From a checkpoint of a small mixture-of-experts model trained on Wikipedia.
Training: a variant of SOAP for the experts, 268M tokens.
Below are experts of layer 2 (counted from 0) of a mixture-of-experts language model. Rows are named gate (a neuron's input weights, with its number), up (a neuron's input weights, with its number) and show model dimensions 0-191. Each number is 500 + 50 x the weight over its row's rms, rounded and kept within 0 to 999. Numbers have three digits each.
Before each expert's rows: a language model's description of what the expert responds to. This comes from a sample of Wikipedia text that the model never trained on.

# expert 11
What it handles: Digits in sports statistics and dates, the verbs was and that in narrative, and pieces of surnames in result tables.
gate1:505517586502517511496474546479469426449474501561488450550418397588491494519507548477505470437506464453519511485484561502474524481456474475532546548479442528519461481476557473558446480581497496595442512501332508406433417508434497495587453545473632418469552510441482562542379537482453502537515511456612539494456468507472468494423577561432546525481457513538465585518607483638529410480497514564457507467586567495586542480541486429442488421426513453553449488423480468470500550502583511500513404454531522550416473543540603453464528538519535470522422474539544510507553524556523472469
up1:477389547506416498515476455515338556547482526490421505406524569503493425503558503520513555469567459509539582594463440463454483428419586511470528486405552511499389437461597519338561447522439417418530492507502603520434502390525496537478566497468476440478508461540549441521496539483468498472483547502503504482465532616457523529486464436477516510480537509492498500384557476497519502497588565543476500481578452426539495535417493531531503551453462499573468588596487485527592418509478551455546541540455469512478534509557446520519534500507471583532489490446519594470523527457442567521

# expert 1
What it handles: Middle and final pieces of surnames and proper nouns, often Slavic, in cast lists and credits, such as Brolin, Prokhorovsky, Vol, Nov.
gate0:457478543319511489534441484514523435423543487478478486543467524472508498541581500534476471442620404488493613427617562537443493513509532514477410488471479510527426493571507453455482480620488469334591519518500514514463538495585549565482466451525506495487451525558472473500519574531486490508400510488552578484350428467433572479569545554504484509459452499514486439504458494528578470499422573425492531486547555483492517512538486527472464575477530453478550556509518533447547549584468499505576569578501436571469552512493514530549411531515508553517508479625531406544486518477549512528
up0:464412445504522546439459503522495530433486473498588561469495538330506480516447493506555427538495451500553492455525500528539422585436554508490559558469472442492451551465488494465579433546492500497548561412507527571544514590509501445467488518527443534398568424421553440407455602520523451555552474528449650483478457453508516406608496530522551448479536485510522471555513512477435421491505464505522528465451490558489488504505418482590491375449554533520481536524527539553477568548439379555500403512483527569520558520411600521586416516536512507553475515429499488514473510541545453518

# expert 12
What it handles: Prepositions in running prose linking a noun or verb to a following phrase, such as to, of, in, from, at, by.
gate2:533475569470502541549549537532557498496398554538489433527473552437470475458436505495546375485489594579452583517445575489587457536535409454454415482565478458567435485558482491508487435571471496510420432423399534494481436445488508574478579486381505515519439420507461465609509541495620500469476464525512573451506451530443498504562521521493443555525430478555502519554515473529442399529556477530578455511587575492598521502466446445486514491429525544497536518531527509591429518501498507452479489526420421489557493493461523399439541530561563500474483445405437462562460455577501456554
up2:479497522394561507506530557497536507542366515558531510451484551431434522530453491437483421534518569496578519517504518437544487521580426549404438445520434529559515606529474542480478437594517618446405475465457540486577464515470534492484549496429491501437461429504522471619479435531580545572503527543560552554495525564487562510516499477492484518452381456521503468517473478447500486553523538435445407448506539498618493451466506511476536508482518587587543518514601504554376538532532433464462392451581406540503519574562509473495536515496512427456556546436511478446535570528561489524

# expert 31
What it handles: Words opening section headings and infobox field labels, such as Society and culture, See also, Personal, Species, Preceded by, Track.
gate1:512601473522522498477567523425527557429459431460527464553546525571616490584487498493541473453517500368502498371452415517425425416467491560526500437551555526499545537483460478489501489539368489522496560478468488505589501549553583525498516572533514422471487585362438476548557484567594441450476543514600490426472492543467445411443432498512532514520514573556539498562514492511518483512473454460492493409550474592563477512458566446609522509427465541497567470474448423487487518421507402538514535512496515527381491479470499548533432484548494573457552512590495533443531496494488499478
up1:526586471550577536478566498453548516474492444484486489576546495536620479550492476458579380452432455424480514431439408521424410460489523547576507434506553511517546558566502487459508489527382485502525553459458491501560456528492568523508551584472473429478456601366444494530590443519624437433439571546563516468519454536458463463473431525518502485488524569505499454587502491496480479507407488493520457380503530548509493491450477445581524541484461554501553457455421461443465492435483412536489526488506515512380523482452520553508399527537535552447540502611530545418553483551556497507

# expert 21
What it handles: Opening fragments of words and names followed by a hyphen or continuation, such as Taur, make, Mass, amend, plus some common words like can, these.
gate0:546510504501555515411493451533473566481492478467522614512430579491499457588487562528491443525491458466454471540536558463506454521481484570501525526483535536451509470546483547611498460433559435589629476534498553455513525557435479395512456495536543466463563510521479513616458494516441624506467514630523507476507522445494575521487487456457579421436538468484511511453619437482487522561473476505407507556443581507417518465528432566541584502520569573504517600531485537518469547434596509496468459493482545526388509579516587459407540446457493550540375526490588480493504502494435516433
up0:349455423427499406569479547528444490533539522513564464417539506447486523489518520529507560555477474511499410499446519512459599502494440503514448470571456524567520520451403523551447509581593587591433546474515523484424601509390570592420502559431510486479550484524504402418444534526512517531425439507430422444578541455482501518456488461563449518465488486514492426523488491498471475548463466461469549509460476527382409403473485507499487509477525504463458456480537441538624480528419520469518490468521510478434543493578533431475451446434583566462507434524523501394502541564517464572

# expert 2
What it handles: Common nouns right after the or a and before of or in, in expository prose: population, role, number, location, production.
gate1:520546443517469443546492543553516450536533534517510550462473577471428443488481560496393533500652461514482489549430491508452370557408426684414517514560527478481504444528452486454531550508547592490490454442468530565454549473490585498428592520363465462466421471510535465465477526586541502473517503535472477549455469493499542461468521489458421570485461433519517520511579555499467479516491529426478413457436543429493466453439494507468463531551526454445509589494508535439520431424492512432494520515569429381412593484564566487496539518576480509457500486545541416477495501507547552538
up1:595461458391502465619517468469544580430556495456513483518544433597579580455465569548480501549449485496539529481595540494474558367508481350522532481472499521503568524492515469533404471458490406557464483588489472509423522481558554492493373514520475503594587447560481444444503492484520447461516437472434442408537476465498438505518522512447465528482564514515537560436504467523396601493549548606489468475627479534447597527486515540483599535523519508524494445492513524498536419487531525531511520517439548478512474497412462510562472508371472566517503527469460554503479535473433492479

# expert 24
What it handles: Pipe-plus-space separators between table cells, especially at row starts and before empty cells, in election results and sports stat tables.
gate1:487488511562451566498479529577433591489465505470528456483539390457463481481486564475495450580484515495548497413533524572499513449516506523503550473490464482665593585534496452490551598539473551568559377432517518537407556667519461469513505474478495506515494571473509547481427506471521557588571505473571590522455525531574528575567455490473487507606533519453442488465580462522521530386533453611458526576483451489513437457457518539460489549528510493491454557522470484462558482415466552514556507508526518536511463524402496586462574499451489410458462534576493552449430553478515580488
up1:532502543393554488529515504448542411482497496519526546569502568596538524531524420483532546462536431536398478601447488420545457560463488512541411578526594525373427449496498482482445453478538420467485571504479518486527450373469514479516442546551506571458497455516527391532545577504434435356460465562445407463479481425416491548435576473514484448409490535479542480532497531552503441631452511392535455417531529506498549508570513466545495464453497536525559470483537516494420516554497458510488533470459486457490485508621503442558438510525519565513562466453507464538542466556445454487

# expert 15
What it handles: Newline and double-newline tokens after sentences, table rows and infobox list items, before "- ", "|" or section headings.
gate2:495488550411445552459468430529454509443492434537416504628480462549537509530434492507564481550516477518570613533512433549488517519460483417507606498568501508577494433502505501520477425423376456525524565444528438477473509485529508436532533529494446493434572570475484414521450455487492552488565411481604518544449516481462476463461482529484583562510499430588631354464469523625529466501503441476550542551365588534517482468552486437531466495507498475481377551612508522446565520531552458505523469504530441521482497525515470527551577476460472536496502387485520515558526472462495519487
up2:511481550376485533475455449538483530418520424548419507642493451551541506527387506498558501557473478553580605509543422552500560522461495371535559496568522491555483432496518502498504415440382462531505544457549456485496501459544513465511518551470411512449528550498533431510509484517492537501555419502604519536458554448480496434480513513479589556480464411591589361473436542606519503523494434484558533546395581528509471485533513471522427495517498470453369540606505524437567531514524472511539457522476435516500478543510414507557577502483462519456504435451529535539549444464502505536

# expert 26
What it handles: Articles and determiners such as the, a, an, this, another, typically after prepositions or is and before adjectives like first or new.
gate0:561527542505500448511554412503539505449486587505534563514530529514459498457640507445564508497490533441453509447535611473530500541474382500512465516539472592457453548489562483510501424500450570572499445506435553383605546496518486496498423506492567523443521525500480552497492430482608574481507422582553572446462524494494515486396507483536521438518541541506515628490500541520556447576428435518486549595430493551534471505498497524556558553550483496541553432530567457494486434641419603503579499460512492544441446559586495463406469555449476555429543445434460548498518437479511491507
up0:510425432479484462566493528496470525499536471494496522480447512419491428440557497521593407473532566525491522519477630514521505484386485495447490456487497504553566544467549525432410471510451509500538445465480565454533559505513541481466445374458474487516471555538520513365524415484505498453473499427406565471375540483466536498480479438541518469447471486468545505544443669544477507563479431449504446526466536526518529467575533531532599496574429533441383454480540495449404470501365519577498574491515512430517537526577422518515504540516554492480512479565460618531470568447533576465

# expert 8
What it handles: Modal verbs and is after he or she before be or not (would, must, might), plus mid-word pieces of foreign personal names.
gate0:491553580465516579511436397431493583557461534474510526507413454492450495568520494500494539467579417551505537433517376533529441464456505561439547522409481464485435535604508500530519460548433506531428508478435408519436599595524455509518465446490513462445444509406488563511455544479569469508451545552438466401471434541511463498457435519433558524481569533447500486464589445532599539454493480500498532522436483540602536593495494492509551605429444347465485488476441458568509460508542494485555497515535495488516587462493477510451513504508471450468483520536428454520465519384489565619
up0:500486539472521531481475472499475444626361524485552513460552430453451494460526449494486532536560513477549516474512410533539470569544457466435624439434452554585416505437494473525505502491515519507462529472477541531446541525560448526547508551511552455521509501503568513547363548475554475556502486443463539492514471503529492539503518510538525558420428606509432529431442473425428451451597459542581571521484543527563514451503554404503483552529499443486564568489438390463524565560510473458548530496501414473520397460488527507474413561361506503466520403491476370546513553505439600532

# expert 13
What it handles: En dashes, hyphens and slashes between numbers in scores, year ranges and page ranges, such as 4–1 and 1300–1326; also born and War.
gate0:485477643459406486542570518515427522437452557529527450472491484468540529572543590604507578507552528508542593533535528453505503461570584534469524439505461468483494547601492512515469503568480464416548524439387577476433496542449531422470507487540518511515414464584515540497413582560515448525572570549475509505491556467522513507390462419571572598534474555471531498519586507606509567449536455533499502461608505469535547404518419532439501496516486397577468551490420520427518555430543459581568516510473467534540599477534501505500572495461455547458501479508473476523537487568456458501
up0:481407463454466504570494470449454530445561480447507503456501531375575537465538504534415526477541578518531522499512502470603605495588547516505494440513501510477518542567442509548470489504583500492503527456441561535520475495487501510408466478469527493501408494562543556489462546531622496541577542534436534555575625560510546525436478553534535485426500498544542439570477527465503582453509471586506482407655549461511445420540486537435511517529549503557434532549411487482445431447510524562563511514482426569437568463459455496625532517469495551471457401483402512499512421526391472541

# expert 30
What it handles: List dashes starting infobox lines like "- Succeeded by" or "- Born", plus colons, opening parentheses, and final year digits in dates.
gate0:523566615446484514450484535517567456443441553478580601526594501531566507444566476555484487474525482439508624457554492475484548364466506428435575493422484517607466502601498390557510534541512456424514445428490505434467553534538511493577491581552545490451398507543501558561373497506504541549541543434549490525565472546574442453425569497467536567420511497502423465425518511521568484492500483551509546560612515444482495498467521492449598514434471568454496544494560496506555427437588434465573503459467550525478511542558515513471503447478495500479459499562529452466535511555506581482
up0:583442443566500529536499400456474524439600514534457461479547552520409569489512573455529515543601508499498591510468507498495532550391398458490489498484503518449468548514392462564573550425562487382489540442527529487526501471495498649562533466480472492448552504419496501470585498514539470605471435615540426456464572416491538472543457437413490556521568498467508454456512527476445496586473507524488535444514555477438502489401474538505473479571557510487493546484536429495474450509525511471548438492481484446552496610402507460490477552416610525554463498569467529495548488426594566509

# expert 19
What it handles: Word-start pieces of surnames and place names after a first name or table bar, such as Bangkapi, Lachey, Langley; also which and known.
gate0:516475572480490511597543546496472499469483475444517443548433444538481519520437490508511471497566493465620556549526570443471533501592473476451509450532460491450584586449475514602409469578518485509545543429435527445602401490571565490538384375494552435447487553529384578519521573454489474533505396602582565484496416503406486509503507500479461530460528537485495484466573507517487530440469460523467590449436557513446518493533506439588612489437428454468521508480475460568486559419583483572480454459475496498597463495480586481431456565480551537485467471490533462491511478484565532459
up0:508522540452467518512480584480487531586423531477433450462537550484509474515592545493508512382469527549655548647501529494431534524534428539430433483481435524538450578464451541537496516546382468524542476390535499454573473490516390533488559444487531481493613507492425479547531510471522534483582449597545392464482504524440501616538569509418508583403556444506545486438458472563425489514474525506467542449550493502429554508486484451482530592552480441440510495444522511510498561556498465515564436534429483450532475441444558433501536544504426544522482493532486465544558501525445436576

# expert 4
What it handles: First three digits of four-digit years, such as 201, 199, 196, in dates, tables and ranges; also digit groups after decimal points in coordinates.
gate1:564372531501515519574589361494512451522469531520565466414567524543445553451527515484498503569549511513512526490497503441454556537456487500454530382483505551502450461408459456448541581467529450422590446465615544548403512548444479565527528459439492497503469521441529575488459493522548489622466486541611485498515525493502427553449498463521483484570475477545462558583581485581555454531450533573597435546600534457462524482488455527529539577469476439377468450448485544460587510460507566505422489461487470523495490526541529505454494563472515468493497463453439552527479592485592496392
up1:592364541409520533591604409434537520550466539547624397442561525514464501483474516477535496518534520542533571490540499430463500512567531520439516442455521552504444513478447422463531516537525443454579416479559553582431531541553482583444504471490561517512493488430515598451488498465513583592442483604615528476470545507523441530505497507596492439536537457598450566576511490603539461474438469535472469517580522441445496504519484560472541568469447384437494474451537504464518460532525556491480597493490457524471473537549546488531415575478484519512509459475469517545521602484532493423

# expert 28
What it handles: Opening pieces of words and names, such as un, O, del, el, Wen, and military nouns like Army and World.
gate0:507522534470495542485544539438489491492501532507474483553536468599528549444560486632465472496473602502490545563529533491559485443613490508405513431458440482440557463500583451418492533549547466410622502451505453445570472509449523566465534407503470417362549543451504541436564433480546505513437467422500539482541583514542494440516484478366540558421465504471536512605479452574565488518514521563477431520501507527533522492474452483450569561449502542514476598444574461485566428468439582581524493522477449606453467492539484506462525550527563426506545447503518489522427462400496450533
up0:519474491560459536508436472535554535478486475456535444410520481520477470467448557365504487523520409478447512550520456435469450479450470494512471534452519485470445504479467532529540483505538542525491547529488449497562523472645496556614508460600534529503471497486456430462425610558465419531523456515494453495456531534451480503458524491528475543547562508512475522440512519382508520488391430451588550545548442458475424601502526559490456447534456459477446461572478552535399629593535413499489511480537600445643595557462536524538479464431469583539445535442499487490507487611407512530

# expert 16
What it handles: Capital letters and word-initial pieces starting names or titles (A, Pa, An, Bomb), plus single digits in table cells and stats.
gate3:475455532446526600532477437575510470448540471514545506583516534528514503557475542546457552546517553474549505562499571525478532396541619524396500520423570493528479589413529516550460508509540464488460474470521567520434475545458541421510449552562497421463512442514488616509399518613528540438436491507553545557426536606442536579454524505517519414494477519517442531493588526489516515459436447438510503498500517536486501534414518508555603468505535524486462452505464469569470518547502510521560551522476412630408431455599485507520513386456517640499552539554570509445495486407481514493
up3:474489515477589505554512526554501670543522478531527478571457553511557484585496428547499458497525560457460468470610487453569470457546577497476462510456513553501472546426561580651395519502609528510542496539510506435477520534488461481549461553512539467490503489508492588491488512502577478393518432527511501636526595559521579518495476579496518401561557430439418561533508542487429457494430438517523480499557528535462561482584443506410528566501479515489481517417445450562500522506520439430488554554438446558490525544532555479478600485488426515626504596528538516478488500534490469468

# expert 23
What it handles: The verbs is, are, be in descriptive prose, plus No and opening pieces of species names and cells in lists and tables.
gate2:549517494537496606566555451447466486481480487418475529563408453504461428446557616563496509456535425403521585582612603442519475587549365469444525448566593503521468467558521511518412490402537479439541487485473556604564533511423451609378501441490461543482524518469456481520549520535445509457425510539532482515491483460555499419425514454430500420515534485447514588521565495517489479495526562517519468460533496478593493473575523478556529556549407448547542450543521477490516455530452537493456445504441509528510463475489584532523492534438580551528473527490477524430586533543522570455
up2:553477435534385521637568488550491448506455555427469549541476449445435544571538507544467537524469433461454477575502517406537500563508542557438503500538596449460515462437442446366404472442564466386604561430494533531586452535497524587460469438436505525431465506541485561537530547471492540480438497490481531555533522482554495480465539479470453477532591626488478540489557407389470478556497525500536520496494446437469454450491457485464490494437458499466507550509463477575516539520482546501504490412431435554543468503564436551423469552449623513472483549476505563487592526576475490553

# expert 14
What it handles: Digits, capital-letter pieces and first names opening cells in tables and lists, after a pipe or parenthesis: Gallow, F, 3, Kevin.
gate0:505483494510481492568492443537545526503507488499490450482491494505481385527533486564496541492550475408460536489535519485480429459508471474476532438461498513575473627467468467535401567513453453514526393484389502512510450454462494533503509461488544463450502457514450583560453479464590508494432466518542628430479532553478519452448588432469467555551583484462444578410584463575547460494416563526447547469488446606553549521538531489498543456444501378590504586444592490604451503482530595495444474484440477542553455532404566519414537515514592572458492502574535557425516472405523466481
up0:559574464470521552504518487538560494473486498577526564528484594553544569613452558542554517525443515524538417472516444362557565431458547476493503535439580504449582497466510524463498479464529473453538526525513479607419562596551441429352461475527447420511441426544478487424501565515418479582488486478545578510470421411440504452426492546517564412511516469487463454537474517464493456552522461513491495588484525421548453489439423492415475435513518510398491478550490523423511540461493513521544496501543479507457522581537571519518524452454441479603518510455457454560462398400467516558

# expert 17
What it handles: Opening pieces of foreign names and places in lists and tables, often with accented letters: San, Pol, Kron, í, ü, plus digits 0 and 1.
gate0:512549529478487532480519408467471517546420540521491538553494464545458493561481527609474530517511480446514539439538490461490458536403549459492611494511429611503487533432502497463548522550485448449492527388393525477484471527534526470503542568645479496496469540500523577541488518519454499544491450576550511447541495436465482569394522476546436564525459442464437504461531454594503503490551500474502460499389509517552496591463574490442469393395420492470415523498564513493537501411472575572552523533517500511619494472593558465463462433551502628485407471543560491550464460459546501382
up0:479416481536448477583510616509543480492514525461489518432522493428602486438530510402546508455500476554495547539506465507506513498547422529514395516526569458476421471447551458517460552460494591567551462540540526490506520550496459491505489472453513413521457511519414470484500595535468514432460547524538458595410409583508554463577480537453471443476464581555549543536594458446557473407543424599608523396548497506386582401446500547476491553549531473490534492456547431558541486537527455467478475550504523514498470526388533478518514551426396390544529550529453523548583474514451539496

# expert 10
What it handles: Inner syllables of foreign names and rare words, such as Álvarez, Dismissive, Ceylon, takraw, plus some short words like also and both.
gate0:499502544458464545548501509477507519530483558467495589550538475553525554545565559512533559483554509511489539438545549505477527509508430499455476476386485614559399574585438466583523393511514488436483469536463481484446540519433540464481493477517474467485492494510523531555447433444546485547478447525490422438439634448471468467446512503480529521534474531559484550524562499540544569525515527496425502446468519533488557563532441516501360441481451454511440578539496497579589585558518523616617369487441525593496558503546496580432473647482534485531509457532489484448489495590521375516
up0:486488508511447560562521494551480525450413514474565579526584423573436493541577588579525585554580510486508590520523413578505531511490440493492494510490469539477396537545476460519511411467523460548429540519515549540507461482416502452458452502569412461468564474459444601510437486498490511430415484517556462610450508490506511411435467530550561524476441393497497531475475518490492473563555434555521493437480420506421456502548541585513577541477445493456502559417524500549474600533468520438435417494423448537497444478461513487514425479524512540509464499447499433398442415623584422527

# expert 6
What it handles: Subject pronouns and verbs after a clause break (he, she, it, there, was), plus middle pieces of names and numbers, such as Shaw, Mok, 104.
gate1:557528542544525524474586515506514491549427430507474550470470494482452476583563485453589551421571494547435399492521562510458475421609536490539577478412493482579494551540482538471432556486573534523575568425424435379482546496554450560504481481612456499471467528421387539517458551453482522517424531443520450484450530512432468441429546534449548462507589514535412564499638537546467453480474458494510443444466548443556605539540442442449436528514585485467536527508449444482460472506502525583491487445514506495627513438454563560502497547522486528568526500526596521453460488460514511469
up1:386454503515455445521455463545464602412495524435547472503538521572510453466510518526415463486492427444622535511579482511512634571506473527576510513502465493493539497467527565583447532514525460530485472625423551581428471507486553470517411472500437580472505443492508518477478460501453459601585498549521538575583519461560537571552495588540414597532418484400488481461533495459493541523533499433592536392473513515545508434502491546456519490501468530535530500527498485528652508410459517474528451574412521483507478500550498504523516427497538498519581458460433485400552578568445466492

# expert 22
What it handles: Initial pieces of Italian, Indian and other foreign names and places, such as Fiorenzo, Aziz, Kirovsky, McKim; also was, were and being.
gate0:542507560446384514559404479481541427555514485517497564523508478463602516513430440517490486532614561509531484535447461466508505546458475568495488492533491479402493520440455533524393532485459444511493416501493530535514495466478484458565400500569503567498511556516463522614500474593444544521459458486536584514478488446446495508446534544461474485496476539498503502540504442589487477560514452514512674486590531444619467475429542450505475508420358539543493512467597400468576425508509433471491474499405496552486489501495477468630457526550521548551526553539598468473518442545527385461
up0:522507525440452483549483592419531558530443527543597570533541499437587511493482522519551540550652556527505463515552479534488509536572530510486435440480558467394552501531412524562502618504412500484510531566496548477498475496526479504528455522568456496442572624567455444584461469596506578500530506498431542483516429457390513485504599588530524515502417495511432502490517518553473585579504449470449520485486471509535470502421461461512473508406445526482501464501525401541490468504441518543495496498472506528461523484528446468658468457500458520585566554511505494435461503479520349381